python train.py --n_layer=9 --d_model=128 --n_experts=96 --experts_per_token=4 --d_expert=64 --d_shared_expert=0 --activation="swiglu" --moe_layers=[1, 2, 3, 4, 5, 6, 7, 8] --router_score="softmax" --normalize_top_k=true --routed_scale=1.0 --balance_loss=0.0138 --balance_bias=false --router_z_loss=0.001 --n_groups=8 --groups_per_token=3 --init_std_router=0.0226 --lr_router=0.000769 --vocab_size=2048 --norm="rmsnorm" --norm_eps=1e-05 --tie_embeddings="early" --optimizer="adamw" --lr=0.00259 --beta1=0.9 --beta2=0.98 --batch_tokens=[32768, 65536, 98304] --seq_len=2048 --train_tokens=466200000 --steps=7648 --dataset="wikipedia_en"
Below are experts of layer 3 (counted from 0) of a mixture-of-experts language model. Rows are named router (the router's row for the expert), gate (a neuron's input weights, with its number), up (a neuron's input weights, with its number), down (a neuron's output weights, with its number) and show model dimensions 0-127. Each number is 128 + 32 x the weight over its row's rms, rounded and kept within 0 to 255. Numbers have three digits each.
Before each expert's rows: a language model's description of what the expert responds to; "mostly gets" lists some tokens that are sent to it at least half of the time. This comes from a sample of Wikipedia text that the model never trained on.

# expert 34
Short vowel-consonant pieces right after a capital letter in names and words, as in But, Oklahoma, Hampshire, judge.
mostly gets: "augh", " Jun", " Hol", " Rober", " Pol", " Aug"
router:161106099104119100145134071092135132053142139169164099136118065144106112090146093140198103097171145086113158109161115162113157102137120209179147099077117129164151104181108068134166182132170146108139095113086132116137158145117103124163097201102131117165185089141055152143127124132087086164148126104088144101131168077180081184105126140081123094110147130166179154116093156119153134118130
gate1:108105192131119099148118144154134147121126183161116128161150101131160163088172184152110141152159081118093097136092130090119121151179104163147152094181096086169123148137108093185118141120162064144134072135121146130160143133148136111132193159174112125131179105141132173119098138083133135114100212102049210103093199161144175099057099121171153143104159121116123127125084171090148152154107
up1:139182164084081170126161109141081158173116097063105133108142135122155121104170129148149158136152159163116089208100117172134131105097129044157117126106127174151122133104193096126138120134163142139138185105138169127089125163129125128109140083118135104131151141090150139190153165189119124117120179117154080073107129132231112116137152126119125043129172111200100125123151060159121097106105
down1:112109065104133121166106093093144073103150139118089091128177107157093155111088068151105151170130145129067105180179086175135121163131106132083186128132100097135120100132108097148149084103183164172185073174059120152073167158129097179106157146140124125089107153133141143146186130127159066138088147106118127111127114095162081159204128129098142151086108165111186161173107107143146129113160
gate2:111125139095130155110096119119134118158098080156159060126148140127078104134120096136096155104150132132084164071190141123132096134167133159109114033121160132092099101130178103105159163163131169113123096102135082151141129124195132140139108179089093145117135176120060114075063121168121150143138188116183170184124172196142102174074116132139180162115118106136205123138107169100123172116126
up2:145154097163133126165111073145116160129099131101137199166115123139095085168153150156156120088135112187091130119089075106155158119060143088119163095132093182155105100101132103175096128125059123131154136163154131117085139136078144133125127100156144145146159115156134097151172143157136076133204118105101187079140103105050143140184126136100079146152119158121043108103158121159049102083158
down2:123130083130139109160115103104099115123138182115118152124171125112130140100187169068120118150116149150130086175093169192199143148156118114110145142110136111169188190093162180121104117124096103176149175147109113179147148145111072116091186155131118153107089084118174163188134176193154165142062168105106150122145073093069131154139121122172102146130128097162084118069136124106180104079128
gate3:076130111139097173146119098164156067128132111131181119134097104179102055150110152149129099140113180179082142099152151077148074082065110169180237115143125119118107087122153106144160161115097127167124122124150157127145185100093138123141153164101133117089153126095100128119127162122121108131097160096065116030165148157121063138092126093101085089150141074144129118124084106113131136132162
up3:161137168093153047138123132079137108097127121137095142084157142130169158111130075128132139160074039082196134132112094152138200148121110097084086112085155141106140135152099118171112112134159115107140177146124055123148108127123138127098114101131135131147143088157158130103127056111183128098116148118180149208119062126119180163165092177178139145154122207099121128108187135156144128133109
down3:142138109117205141088135165158119064088113156085119122155093153158122142135116087130148135073148112151148110076075141128091149195072120110136118079042144122122132168164086161062105080165115105119142107113113089062110120120099090104137176127140081103114124146088087161172164128106083142142150102140104169136206138147140121108129156152118049151098131180103109198129100122129115091084121
gate4:170108121096126151159160096144121107108139150236083143106115091139153142158097157183160078111137182140164150102092224148145196119152101148105157158118169127087132070196136167095091096098155106131157151187134124137144144143086135086155085143130126114124164131107158133144131176128123117122123100103144132163122167112125159223067159102156115184110148160105119134121099147093168096090158
up4:183057137179109148148201128110102153161089168105161109125099111078167118150129177127167151149118132140190081097190142125108073149128181165161169118134163107111137174121155073152162106114117137108149200105120098136071126142137116117101106181125148137108089129113156116122186207146152133130126152188191127149070128100157131133175112105131115147114152193126111127112089047161129137100115
down4:150078139095122128156079160060107160158162153104165087093117173120130098128103120154114131140184115159116113131132128173158092110161078146080105108162146124145150152109126144114163086120241159106111111072106147100129179172138166161127110136230116138189152141141143078080144146130100125175158122153130175081101100103153178141146118150137083170106131155151163104146079124177181147164146
gate5:148145119202141171124109155113156125150197157153119113156132117144140093127127140117157171120158087078143210121141164163126087121122127144160152112119152105122114132199091155144114082100173160109149110138167137146116147113157101044113077141126101107192102098187066177069111135104102182108145164141089192130143096088178099171116138127164124100127142145172157124103131179132139142046079
up5:122148146098150089088098143181134197149113141163144136129128127129184179110107194168137128145111146151115117127111153122113087225196133149093135102145113041146117089122088169186108146143128088109123157174124104144088145114155178041104138202093128142157134123211128114128108193098165148117110118153132088116121146112178109116115090110155157091131119091125179096170122083127102112102134
down5:151135135176174147081098149170094210129136160180104130165095104134154114110152146128061096145182106147107128122146108098144081136135180120102126129081149095184087184112128107085067067176108086132085133130130176183113091115137160123130101143202098180086121086136153154096118103120135178105167143107128154088142096155083103137128102093163095139177112208131104150078142143099156117113104
gate6:124182169185122090144112091099130126059130169169139068125151127136101100075115079107141107134106150157094145162085119135141099137092143090183159120121144122132122124162202083103123166113119109142125151132145123085092097104111097170105096136142142144164111125123073146174204147155039114120150146073153192132193102094204103139202112154092173116119153155141106188129135131114143140087128
up6:154125086115148148117143165137134137160163169082154184124105116116127188163200189114142098090112117179125116104109139127133123170140108098074134118109083158097108149129064141138120120142142070166137077108157157135114107189158105079155161164071076084095059100088198145107112167112156121119093136155103028105086175131092119139129174127132111129139138078084147101132102177146133124098168
down6:121070068034054185081153142077120148131163130108120197149124146176116119135118136100118116077154066165141164113122089153145087069120087121127137177127176147123117107063116116166098154105176134175158051112139112196161142147088169151117178157170140123126120139112136157153134140150080111158093095103122105087176092099098135127095137169129133089146122128128176187114116131133151150123138
gate7:136107083101128113175129082117124142066121146183142099142138108100138164124122136156171149134194147113091139136141145154149160129153061177104115154140149194145112124105096114161139117072124144102150171142155096152136127144140141118180081180087136137175165092098156144154122173109147076068086108196064109097118085063128123096100078154119104063102136100161139133148123088220121092091172
up7:126096103113116151152132099116151153148148056140084132141155148094153183134111162113123126090105090112068178148158204110122144111131102166147112086077148110075162142092130173126103100104160150160152090136183091180118184126112104138070149152117142115127138140145072135113125115148126144095009109133106119108129137101126144195179095128190074056168115151193162148130159097113143108104127
down7:138153140095106159122089199120146065128150144131130113198172054151085056164084102171131108130126153105121107139138110114126145144185095100107143080164170110144119140125114159121097190069219139093117181164140136139137140151172168140172153126073160062156130136114104136092094091105137119145166102080157096096105065123094147168147095115129138067181134146124174158116104126134150112150151
gate8:143148094137113102119113149149140081139138129166135119131118126119114181094150156091204160106136153106142133113131133105125147144135173119187195129195084121205186108167127088110127170183136105120120105141167142113125123123175101096135073203109167084102116064108109139168119110124126109156162008094150095111106147123144171125125165204148142105147100091155147138130110073188124123177121
up8:149171090150110163114109103133112123085149131105159097121129169134092143144143155147176102097131202155131147116084138120135138064100149085109172129161133109150186112166132090127131196138134136112117160084138129098106147114114117156080147184087148099083059147126146161166116129232090088061077112064138039074089151089142117084104147141148138115146135080117158167105104109127095131089135
down8:181109178145079077096133102131119149108130129079106137098117176111075197117185135121105126126074101096095080129063157117102090158159152120145126114182117090120157157075153144173163155137086109062132098151070093052066124058135169086131141110135145097072074155065095135103069107102136140123120099118128124135155120119089112130170112174125122093130110086170092109147153122096120104136129
gate9:155106132111054115114114082111092087100116160183133074105136139130052140106163049136127090171126153168114139145175123132157136167123062169145119135091143115113169130096126142068120073112176147117141128090138131134113166128152137112134127113085123093170187107104151113130135153153204173063085045185101150106111110093152116119119148097080134098102200087087102136090125120092099108153139
up9:124190132190135129165134159203107111157094084106179076148151076174164109106164180092096186082126129130136098090097113103134099147104141084144123152104195179118132105150178118126187148109158135119151081134146204096111069094117130183194138115110126169140159149095109088107121139065102147219149142107139136140131151168088121124117161112148120075104120123144111121120171124124138165098098
down9:100199122181149135105175140140149126189191147108088172166113208148135152079116119154119170123099120116140083091093079160065131112123163113167170119099142138090108092124129121168119108118089110097120111183194144099080124126096101093116171134138134167127209090143115123164110087136103138130140152086115139124175121133142066173133226138094127125157196101147132140117157118085152097121094
gate10:143213068139102086158107112105119052151115119093190144174106119129154161114097110100125112068152151090101137092159146134203092182081161126150105153116141116135139128151095066127098115173138077155105084127156104103190096152144150105161095159162122115094113091146144116144087144215097134102101144070135087131104126114110141147152116097116042084115177142133133090149112130129109080167157
up10:163186130162133062163117117085096088145143101157131110112129120149078119109136072132152122115068086138056122083120119145170130184120119212105099101076076114119140191128123093133078168100138123154131120124172129139120121143126173110182041171140141118141137094168073151143099087177114122142074143054093132171079086180098113112170135095152127075120141138110163131079125127122146121133121
down10:137071138159118064137134159141152086104134130097177127144154157168131159083125114129112153159124128101089086113129149156116127164101143199067094164136118131127133129118186087075159100139155191168171066125098102149089107163157117110151172183184117166144164139084153072111088128146157149108078133087114142121110150156095118090182110171121085091081190139115113034104151165144165138104122
gate11:106131129104128165196168166047122177160065128151112120141108155115120102104140061094193146149077161108098136133127127099158134157137137136149222139126093121124096130158160083144128147118124157105136058072158203185086162215141073081124132100129117133152153127139125107134131135124080087124144101102100151153170147140107152089106108159111128133138166141171160124070153165166164112124077
up11:101128180052143156132154133113139135183087105102161174150165169173137125160106124108157124105090136104068143144140162114120200125079114190156122121164064076177117140077102108113113141115129139148125170147139137196156179178154108108031113070122101139150109159080090145120116100127096100113137155084163207146118192137060107120128096144129169133123097160120130114139128126096112100156123
down11:150079150115128148101119158141079163130138123146112135132060171083105135106113124123112153125095164082136146162095086092086180114144052116136152124105133091169100161122163125140117126103086094114058098168180148110112128123138107132156127148119175118120085194178136122124082157115198081091123172135114081157064088157174144072134190156112076148167089120138145116126157108173128118057195

# expert 35
Early syllables of names and words, often after a capital letter, such as D-os Reis, D-es-cription, Po-iss-on, not.
mostly gets: " Des", " not", " ra", " Dav", " Air", " Un"
router:149118138095127127164136051135071131104111207164133074108087076160112088120137089162150119089139120092141143113196094153134127089091103118186154094089101156142112096156085109153169200135135140149157099105102122130132152151130116124151103171092108114183124123158073177149167147121102093167191160106131169104144201121170087151092155123107162092083198096153132149114095139141159164106087
gate0:112135116068101142139166097126154174146159146136111114151169112125098091137158105154122124065118135082081183088219148176110144142086158125124161111097117066119120123131133138142147056110112197144155104141051072117105135080145068155080139209163138143166068123110118182117165121157111115085165107182109150127108115138156132087165135117181108094115170170164127112125113132125162141112076
up0:130140108128124130109102190106108074132171110152152176133122144114167112114104162065139104146170150098014111137144164086157137089167116110060141116118082090116137085089134153044069130132108169150123139160151145166165110112117149117224109141174124125110117116150174187135193112131193083159102127098083153162102123144115134074128129105148178122124093127153124093130130179131113094117111
down0:118176132063088142122158118101134124123191134133143145136090168130113134118105169125056140179155076134154087096179140087161144156126102072125146123147131174136095146090101122138142192121167108138107121071148144161137168163106099147102141158162146137176104155163170143187161112141102162154163128129119179142104083112169212125141074092108126095040135131065156144120165130171168197145114
gate1:108074132198100131144106115162099101158100130121154109118079071208214169117142145153070107182169129161109141138086213100142106079140136155149150151136091203101103112111139171180112123166136162122124115086157106110112157099103114167164088173125095112185172160134076162168135146054127130148135193127125130139139175121080123141119164140119087133099120143128138125145122145181141113113095
up1:194188113096122120142147148166060106064124174126120088161125149079072111136131077135130175146097156167094046156113143053121166139179129154125122117110121164142146109059124172154201131179133152133148128166106137153096114151139108140137156091158148141090152132133162107081129151132192128131152169173124127079118167136115158122150154156075150173112161078143094115107151140069100108120196
down1:134075187160155127115193124082101091169147125187027110107110129127107125122138109138124104172154108108130127170131172132138116123105123158177082112165186165109117165114122121151131076131148132175086143159143098150102100125181099138145073132112136080120183086173072179185149134113065176107121059076139092146139147124105161129145156121056148174131077102143090164142116138151108105109143
gate2:138152160055162122130117170027091155091198161153160120087143093163066162098099100098074094129129121049118177093131162161159154109090118134169090100128158110142087150131083087103136156157115079144129151089144077144165107144110141133072130167062107095134171112118130118140133055152122144145083111123141181105173119085130136146113118154103135132122159055169115121146138118166147152148124
up2:146135115122124145135119159150138155101152121159107159146079155156078125142176152133140111139066089082123140130118165170129166087105096104145131125159140088099138117123131165065185160121114179092117068091142061150096118153132121120106104107090179162167155184132103131063177150214161146179115112158104165088087175146058200147082187169129115154144082133120089127087115090138148154146118
down2:161140125149192213122109155132154179116129158145068180102119105145162107133099098125141156141119102128162137068092099109088084168137068183093121148067182162156191096129070124104127076166074119165126100117101094158123134152154104096125125134143126138146090105063136148114139223158119065164136126076113082138088123138149127142133140176131110136111127114171097154156197123118095162124139
gate3:078130116131108061143133112112056137146143106119143102087145137122107127080170104142145155071133123137064145089165130127209159189141125123042096047136089165126078153131167128178165118137148088122148170105122078102112152149160140079074160147176094109152119120131152151117146158112173105127186115173148119079137150100110163134104127053173179128103115152135140096138097144106069128157109
up3:160135139133149096078084131119177176131045137163170112103084164149032095140163151081147128159094168141120088104188144173128105127102162089141113084198195093167134166105149101158122110144166087102107137084103135145107138163094144128120115110103178147176153159136143115094126150073117152138116130142102096113076097115101128119175192092106175121121115112125168112134187136171130159192106
down3:096162064131161129073133138120102120139134169144094144102095167146107158103143115078159105130096181108171094123120143136184099142114218142094145165132097073122060133147146167154135041150183183085083162099138202161105106142109116080139146147148142125111175117149101082136117134121139105139146132185072138145195131113067107131158130112189129119133134100179100158140148151095150154141184
gate4:155123092197161103103089056146121135096127181095063133144114110123156168104126175178101128104125147110103137096123155173147204101127146176074112118148095103118095117131087130176132143128103164110152099118129151191151147143070137096097080166050132096156175157172198163195090130158110127115135136147115134074140167114096120164083094082152155115093133120115100155112081111137164128185138
up4:191122127141092147132190200097149132159159072150174145102169124144100074112123139107186085209101123132112152096126255093118099158153113157159147124138158101158129125169150102037076111153161120111150141146165161127124122129158124119155155111099081102126096108115150123110138089137121168104128109159111070171111117107150137114133149126086110147129147169140172132148106177089125087092112
down4:118112083090114133145128167148128089151133154131126127110157136132136096107118111220147158164063108111151112132095131143097140126086100199148162152080181197176171166116114128167097085143096120126083128181119096135151130106121085067122152147119147160123144168161100110117124144079118134138118075161145169161143190116134115104055097101139115085181153161094110089016152117151119112074147
gate5:121097108118166113146140115134051107111148174089087091141113154085155175167184196133119099114108055138149154120117179133122134104126118118154205118110154136106122097102077146174117148112121157150169131093118138132138172119136155105166084070093154112100167081142125136046137126163143143114129103133159127050164126171077142107057103126090123080107141087135102133085083107169216132133116
up5:165179143129093132106115182097181142173170094120152117090165083149096099121076105172100128133146129107087096114153143121164111134144116123095058100154120073150154080130204111099108125139152115126120152167122105124130131168136115115081201219166067154108082136097139136169070151122088147135107138132086113212101089144125109127161095151187090141096083087132149106167163138108089141146092
down5:142151091150137187129119123145121195093123096200062133122142116162113126045076071109143153162130064110148107056130142146159117147130099112140094117110146103148083105143168074144162070163162123173116144137116119098144046137114130136112111104168141129126143112119134198164124116159143134123132087151096088123098102152169119116131162167134183102113083142168179217096154158174072132127145
gate6:102189105137147122211100151090117146104144076157114141148151182173105134130129073140115138135109177188131133080121150170152168146123105149171155137155111143173180088122121104130142121100123065161148151116133164079128159147127118185124177094131150094164195108172148188126144173137179109117136107042105120127099148125096115107146162133170096140183179065097186171115070141110135139132089
up6:172117156109139166104140121181143124122071119119110065110075095058197195155111109092138133125142125062152108157141106092101111123142085052058112112109136164116134139091094149155095141107130180168144092133090084133131090117098117089165083083154133092131155136121171120119172153130126119116169146158125075160131069162164204086163089107109175133111078109165095133127078082108107139133143
down6:118114156154113148141108113141103086151136086172080194139152085139138130113191106142151114088121079122051180102110112120137102096123163103124157050132096154163146190052132128176176128084198117177106113131103157092146130085064135147195138108179144120129150116163138173162094117170111121166090150178109122144155111134147097175152130080151154141137081143117102134130084097102125088078170
gate7:109138098167112142152137077095080125124108083151125153124133127097109102114103155065112161108172056159082160089151151040153136140127142094131120097093152118129126163136155072096163139121134162151115115107129146139153148131148140147057107194168162107155107084140074155081136148182117129184148196125124221111177117139211111150112176147128143045153125130111124158154133146161119095106106
up7:156133130041155067145108196143159068128143123062147093129113114153119100107087109130139127136093131124092118139128163143136192111166128144074106126117094161098143087078158131115135170153162120145139108133228166150129107139118140111111185079131136113102151123100104102198147065087127113083069086098068114128089164152070163151116143114204130162098109113119147148071133179133133138108139
down7:104161129118127153101114102094112105113087165081187121141115123133092097178090043107136164168106093138087152181132156154113123080114137163134154065132121143113179163157100067129117135097114128110093135120171161093199078098179187124171139155151139071148089127143178128135135093117135081118113179154050077113157136088148118135165102140155117124151075125118156114114090170150089174162065
gate8:157161152128129132154123126079118135190146116171135075178069115106152095097132066207094135081134092090079084141157132186158105124165071108112141148152125146128170102124136141105134134109076157094139114087070082144097177105142121149186095103157113151080140131151102167152118180150135137099076127180091159144122111092232113094150106149126152141115192129149149137148152117157129150077173
up8:129172182096083195149126132099158188102133154092134131130125133118135114100153067181100173073135109151143105146108103197152134084168093119158140110154107151111065138101148138123129092117095101081106079091118120173100163067148098139117101146168113178119118149123114149132105161149107162067084138147152145061107182115189112100108126145163136095188212055094129120182152141142139151133120
down8:180172132118113113117137150126129138143150145158186085148084143124152138122015071102126156141178155112134113108138167086125141154168110098112113164152098123157116183169165086166120142109173175127100165131136147109099118120124101183163157091166149082150111104071201126132104076063156097085140145163165179119163067149194122156109137119104143156106132126180120114146172172152133103081170
gate9:102076115136169124155148073079099105054080156114159084120131094195128144092165057138113137107140074119110141070127159131118171115072126139164099145118108142142109084134098091177138100161130198153150033076115158101145122158145085139094127147205151092123100106107156149138170162080100113134114132090090185195158126115135172119123130149159164124092110144121110117123108095136097148173105
up9:163115093168165144130121148081103110147158077167139163157113162099031127088109143112182143172148150166098127102138138071145154120128107138127127089087179145098170094160106136111128220192145088137127114157100179155139083131073150086133085135082109135114154126127094164157162050127161143173079089114122154088152081135143136190113125111123113116116128082105132149104103139179135123061084
down9:075126157133048169200114104096113129167128103148179034094114134098137114139110112068161164100145145097068114157095135135126125100158146164174137113162102150152124142164141119116137179095138117051091149137124131111185104155153148123154149152094116110127111125144129118134161135114124150150170134125061139074135178140084045087071120103178080087177126124108126081107136157113141068116178
gate10:167132157078144137134121196185147166107110073129117100110101105104134108146137073153150126109189164117187120195161057100118080092118084180173095117115134054112178137145166138123167124194161146120162141111124103130133138132108069115155094177137144153139077130148108151179171107133145122209182129142119137114122161124084110138104138091128153122084146194142142121160165164099139134185171
up10:131122119148085129161086070138168118138111154110068178131184122070088104138205172151168159105137147155104137166126124160167161118103179091131169164116091121112131203119109098121161173092091106130119082069079138123123136161122118142123186126105140152187126187102171052132139139163134127065126142124164101087157135151170129110135128134170074083171106087122092114122100157095154075104165
down10:145071089165107110095131140145128131104084167162111141108179176150184151159140169164131128095141113141056142181115129113161189169125121125141167088199159131114121156181067103109045127123141128152145130112131135085083148111054159124121126099162106104117093107135137129086184122136162172155193127139148105095142121129127148134109097151171177072135056124086130182140093113118080064097119

# expert 17
Second piece of a word split after its first letter or syllable, such as H-at, f-ron-t, m-er-chants, W-at-ershed.
mostly gets: " Ang", " Ex", " At", " Mon", " Bra", " Bar"
router:154089095134137135151112082073085118110187147158104119137088088176126108087151106135184089085160114120118159100141122120154129100122129165161187108109134147104164099162106084165134212147178202121123113118102157119135163133110103112158057160080092130208153074131101159164166132158097108184154143118118157088169127094154077162104166151100142088107144168187158155106127143146173147089106
gate1:164085093021150102160103154122143174145094161130125154080102141145138184157120161135089136094133151144137173093089169122166110166174049131080194084118080188114167117091158160080135145168177140098148130179072159092098093132148129127173193161092129110130102176150153176175149139171130065115094113131134138130100122115173147128099127117090154141109137140153104104107133131156146106116138
up1:099185077175116128124158110142071136159182088164148100180084187120172137142090165161177158162105105080150097080136152159141102113177136173114094116187094124133160089150138185175133069073160057104126113137135113082151147147198135120157138096113087115086165179151116144168095097110141161139150138160136108115119173112137101129069106072097128119112155150107153109126073139166145119095153
down1:128106200112111093106149101150157108150152103152115102144134157079132168155146153112125182136078085153154062103099128151181122071118077135103126168145091144082154073116144107129154177169111132139173152218131214152146160101151147146100143077073110113090130103141133100132085125115129142144176111184112074141166129122128108128079111182090156132090131082179180079161152110095151149126168
gate2:135094119127100130119109096084107128069194170145153135093120157140168146126173110100145087200125127078142170139146147097106151130139069223152140119167157096119122181127127117157120111102160113145130109180088094104116183146183128105151048064098118134142135116112151132110092174119081133085112173139105115187156091143064072157179163155089113168111138137102131143079117114148160154088081
up2:139064170106070077105060117153082110138134153186163141115089161189170171175168117110165095170101129093109112164154163104126111159092100149135127116146073086094147178156089117125093138128182100123123136141084157107127130132116159159143082113106146145166125103077176071116094183153083159153055123116141114174174095136083125148165136157129103147118112134103116110078118130111150121107034
down2:168107113164092080096085158133090180151109123137139175087127095127189117176148149109111103120115132119136147114143058177111163075127063109154156168137113144097086159107163076111136178090151071070124151171157163092137120128133133103115125091088133102130117146089132120118134122077134132106097155159138145150110106146024135167147165131089107156188158098090173162057083112090176126142085
gate3:087079101112117106122127093119075104162086105181115122130077112103129084094138130112184146119114174125111139145106096047139038102171110130122123161154123131174114153117157131170122163185169155150119113148141148173127119154136185119182092078138123160147150146125159151198048114170161133052147079147116059160157145085166157145125133139099113117116150120066148167107144133102107072114163
up3:160083082144113139121183078134167165154072125064196141116160153086131156145203123081100131104112185106159106107181121137103174159146089072192122079187117147142118141115149109103141095113133123082125179092120162146086135167094065145115113147120144144129104135122172104121191151103123118114091190071122107114107096136083103121094125140129187168140116181131110110087095064147113122140094
down3:117119091174103193123200118149144150101098170112159184098170112131196103162123105110094156141212087112166161093145116162127124127134084123154133095126088157153132149131171158130096199070088145128119167128120122060220175095114064166119121144106130130162112130140158063151183107132115069181117161106108166152125131105145099155113171135098126122158114167148129108079143112178135130135137
gate4:105138139143178083174128077085154145133160105172184113110126155075117219176142142163135084088127087140163156175123108095148124166146185128145113130103110136109210139161183102085193162162180121140110116143098088105114070154152102081188103111087101096169089089110087134095113115117116091124080114121132129089108118090176062095167107113138164125159144149158138124117141170098155128120105
up4:143098099110085136079128101125115110090105145099123133088131094152163116201151136138132198124147113146086181137150034072162109177072142147122073118060093169158093165115114100198125112132115136139145149186151148149156155098124154155087117087134118114127125173090195136094171104146098146074185166101158137136152192141115124143087111107090086064135129124134109128100153170169130099099111
down4:100084105142144151115068141091062105113089107113098105104150100216107092139192127094153096077115082114131121152168091110137079172134155132142175131135108123109111143147174118084097125138139163147154114155198069140140167134118106121109069124172093126184099118121104145135100118087191117132137089148193118164130148152117144178090094136182157099113147141128136189140193084158136153047121
gate5:145112176132099133138086094128110142126158151191161148097050164188116061153123164095121111165116164156181129135091181101128093118104135112130101149136098164098129077159082086097135127165143106128144165162150164099156168165135072083157206102136116115139105132154165119083124183118132156156143215095133129150147118172072164109091111189128181153078122146152167129140135158109079101144090
up5:133208100134124151128117171154116173131157103117146156138122127126190163095101178126160203123064081140116070160123143119143116124162148159109140104129179078111133169119110136121149133150065181123159086155130136118074117113071129161105090142052134120108114096151102113111139176103119129167066070140134153217149176134188129148097113101140151162138092065166143137136159133106129102055100
down5:089158126111061155161131133149128151153112157086103160160128144165175143164120147113198142139106163084137094086142116133115133123100159113148100132152120191099087107052099118146178100170073152151130155191118101152086080149079132167091155152145117186118142096214098140146092100129123158168108139145114023136138160186170148149130186119127120120151146088097128097172147067139148117126117
gate6:136090117082118096196099087130082142150140121091142111111145161060144154142117179165086131139183141148098172135074177067177096113090090075093119157135141103127129089100143068127108150126139122149116145115075158158178145166118144128091088174173086123185163162096171196110123181143156121161152115090132103136217119085153153160205154135136139158105136126116138095109132153143148117086132
up6:129098015149122123181106103133092123139124098059153120128128115097122168138134158082142153130172154175075178083101145084163108133193112086097142110132153115147172068129160075140133174154164118133119152190084164157156115110118124200087147193155133128151183165095133154050131172133155126147136082074086142180146142145105128173135167128163144134111120154134114111113147132103149139087128
down6:161151166159145116071092066128066128122171077122173151106067128164136111145101127132141114116148181151088133114124172100174155147127160119145115152164106113111074218120118122088105128145115154137104152119118141164142133179152105145065072107103102125061134097122126179135125067097167154108090090090155133137031080080104155091140156155134137111159132126092182138171192151119124163116091
gate7:114099085153165138125118120114145096105173145169107133097083138222141108074096110155126168159100094065137119090079143092146124175141120180180082142110090210143148068134136148154165105115159049154145134175111103112110163146164145151088139131148132131150120163130152158118143139171175082109182112100160105087110116135096110174117086074080128156116133172113106157098132182080120132133195
up7:150141151100058111138121117127140176100124077125130131135142146127109102187138152171133115143136147177096116156160125115126197081139118113090140144137088136160151176106021075112104136147084210119105125117164144175092129177094152109131115065116157106083120162127073148152179075134105189114089160079096172188098169130119105090117142094135137092130146075083141137164100110154184115125112
down7:160131106108160112183154054124173163174100105177158128073143109125116115101149130143161110100144110118152071176104226156096095099161154118098109150115078119166117110176164117081142086160147132126126169067156210124103116123114088156133108147141137113079161067153130077125129092197152066159134155126112155170174132165120100138095160154129090136096107146160094127093155143161122102176103
gate8:122152094154116071101150112093117107108106108125076093142087113178125176173137129088089082134194183177071099108097139128160031150079136156103122135114131060112123078115131111165140126116127163154127152130111152100142146148069142084130137154162100160096096129123130109116129196080102120183100046147103133132126073154168170081184126114132130164081131097191170096132136155117114121093131
up8:153123133157136126159104094154113132124120160075036095104111130171178160136106150136069113132176192110099142115148146134111120168123120190096185152084122150148140169137113042119107094135132182125125126100073168153172151176115164151132095140124137182099157129130129167174170121118160084154170154041076103112157121125129226141157089129166106156130097114091105137128143154134149104162164
down8:080132184090154156132149134079132147102135120108139121115131119169142112147144152159156154117163191149055172158155085120129072142065081135060136116091138130110146110146168055112115103187122137130094111180108125145179117123103180146077172177200123183089122151106195133113151138114148169085132051158096125102124120152162145114100193125130107155127091142179176147131077150127117118136107
gate9:127106132069235116189103129107122143118126132078086120119100115142163143033109097119118170080093136090136142125042105108115081184101137112140155146124143046125161114199138135097160125097082133117126039115110110181139130164100122138117104153160120118135139115150141140136142133157116100146140105161112146160193094120180123118108181177131104095136121119137151162072135150157187144164105
up9:110145118105174090145151108108136141182117165078087126075083128138124151128170097088134151142048141117205116160066139105129068143131146127174162129139099108105128127229085121102119166134096156107135080100096164127122166094098159095199140169152104121111117169132138143113055169167185126118139168160128117101115095137121056114089126123167145122124119134108128149104139124139195172161063
down9:178155116110099101150101052130107120138141137107069231132132124101154097109129115130105200113070174158102061146077123094124087098148158157109148140130123121104128139148151187069212135098072097123172105120111085147108123057138152122123134167136132130136152180159150119180084112133155147107125102135127095155129141115135113139148141185185119101162151092125070097173145062120177143133131
gate10:192138111157108133146177111117123164137075119146105121151121183169147208137214149140094080133138155128140125086063204127144126179054099137162084141146149165118147116156210118135114067096149163166158112132159130162128162129136118123090118118157051118118142169119129144082120199158110118144141182176138139152137115112123126080130206099137185157133137156145139113158141152128095104151129
up10:134172100134115059093099101132091133092081117142113165063144146121163104133115136123091139146139160115096157102139144095096144106077097099138127128127140102131182128098098135151086165163125095129064121146160165169146059093140152100166138159066160120131106034151102134178107089115118106129140143073134137126159079148165064177202159178185083110199090094130132162106119141149172120114119
down10:122156090101140201105094138132079153141124125144077138166104130107116121085094104075160149060138129024154142115094140133083117079157166078134142146099124118120149147119171155151136140170067117093093139166128098112150108117165131092074126130086173150111140144131120162099154157085093077144149105073118201100132113142133083200097179174136091117173132144123124163119086127097174126153060
gate11:130095100113143100134114137177109090089103099144169117201127105125151041072139184108122167079086131164185147095128186143100084168102117116106097136067172165145165124161120139092168159161168161103132104123145108158106186118116103114074127156157145096164130182051119120130139128125085128146168118098123176079116178106127128174150150170069105135142118177165151160137138194129154126108095
up11:115065115118128101138145127154082108099127091142095127165060102146173025090134200128049119070127111065160120059109209139106130190126094109090131094110129159108142102115149150069127114088189162113148135110118111126149183127161112143096090099112142109168121143095136155129129108123079130162155144082141166107131146144116206112130124191086127102107123155119123148114175174116139143130122
down11:100146096112156148158105145124176124061189126197166119164090129105127091139043181157143145151132154103165140154129194177156111114115105070168080145145089110112184126081139105146166129161187125121129117184103097159162121059185132097096083141152091091112129148106104142090135135151148136103131121128150117130133148142171095116147163121060114054188122124099135162122158085102101172095108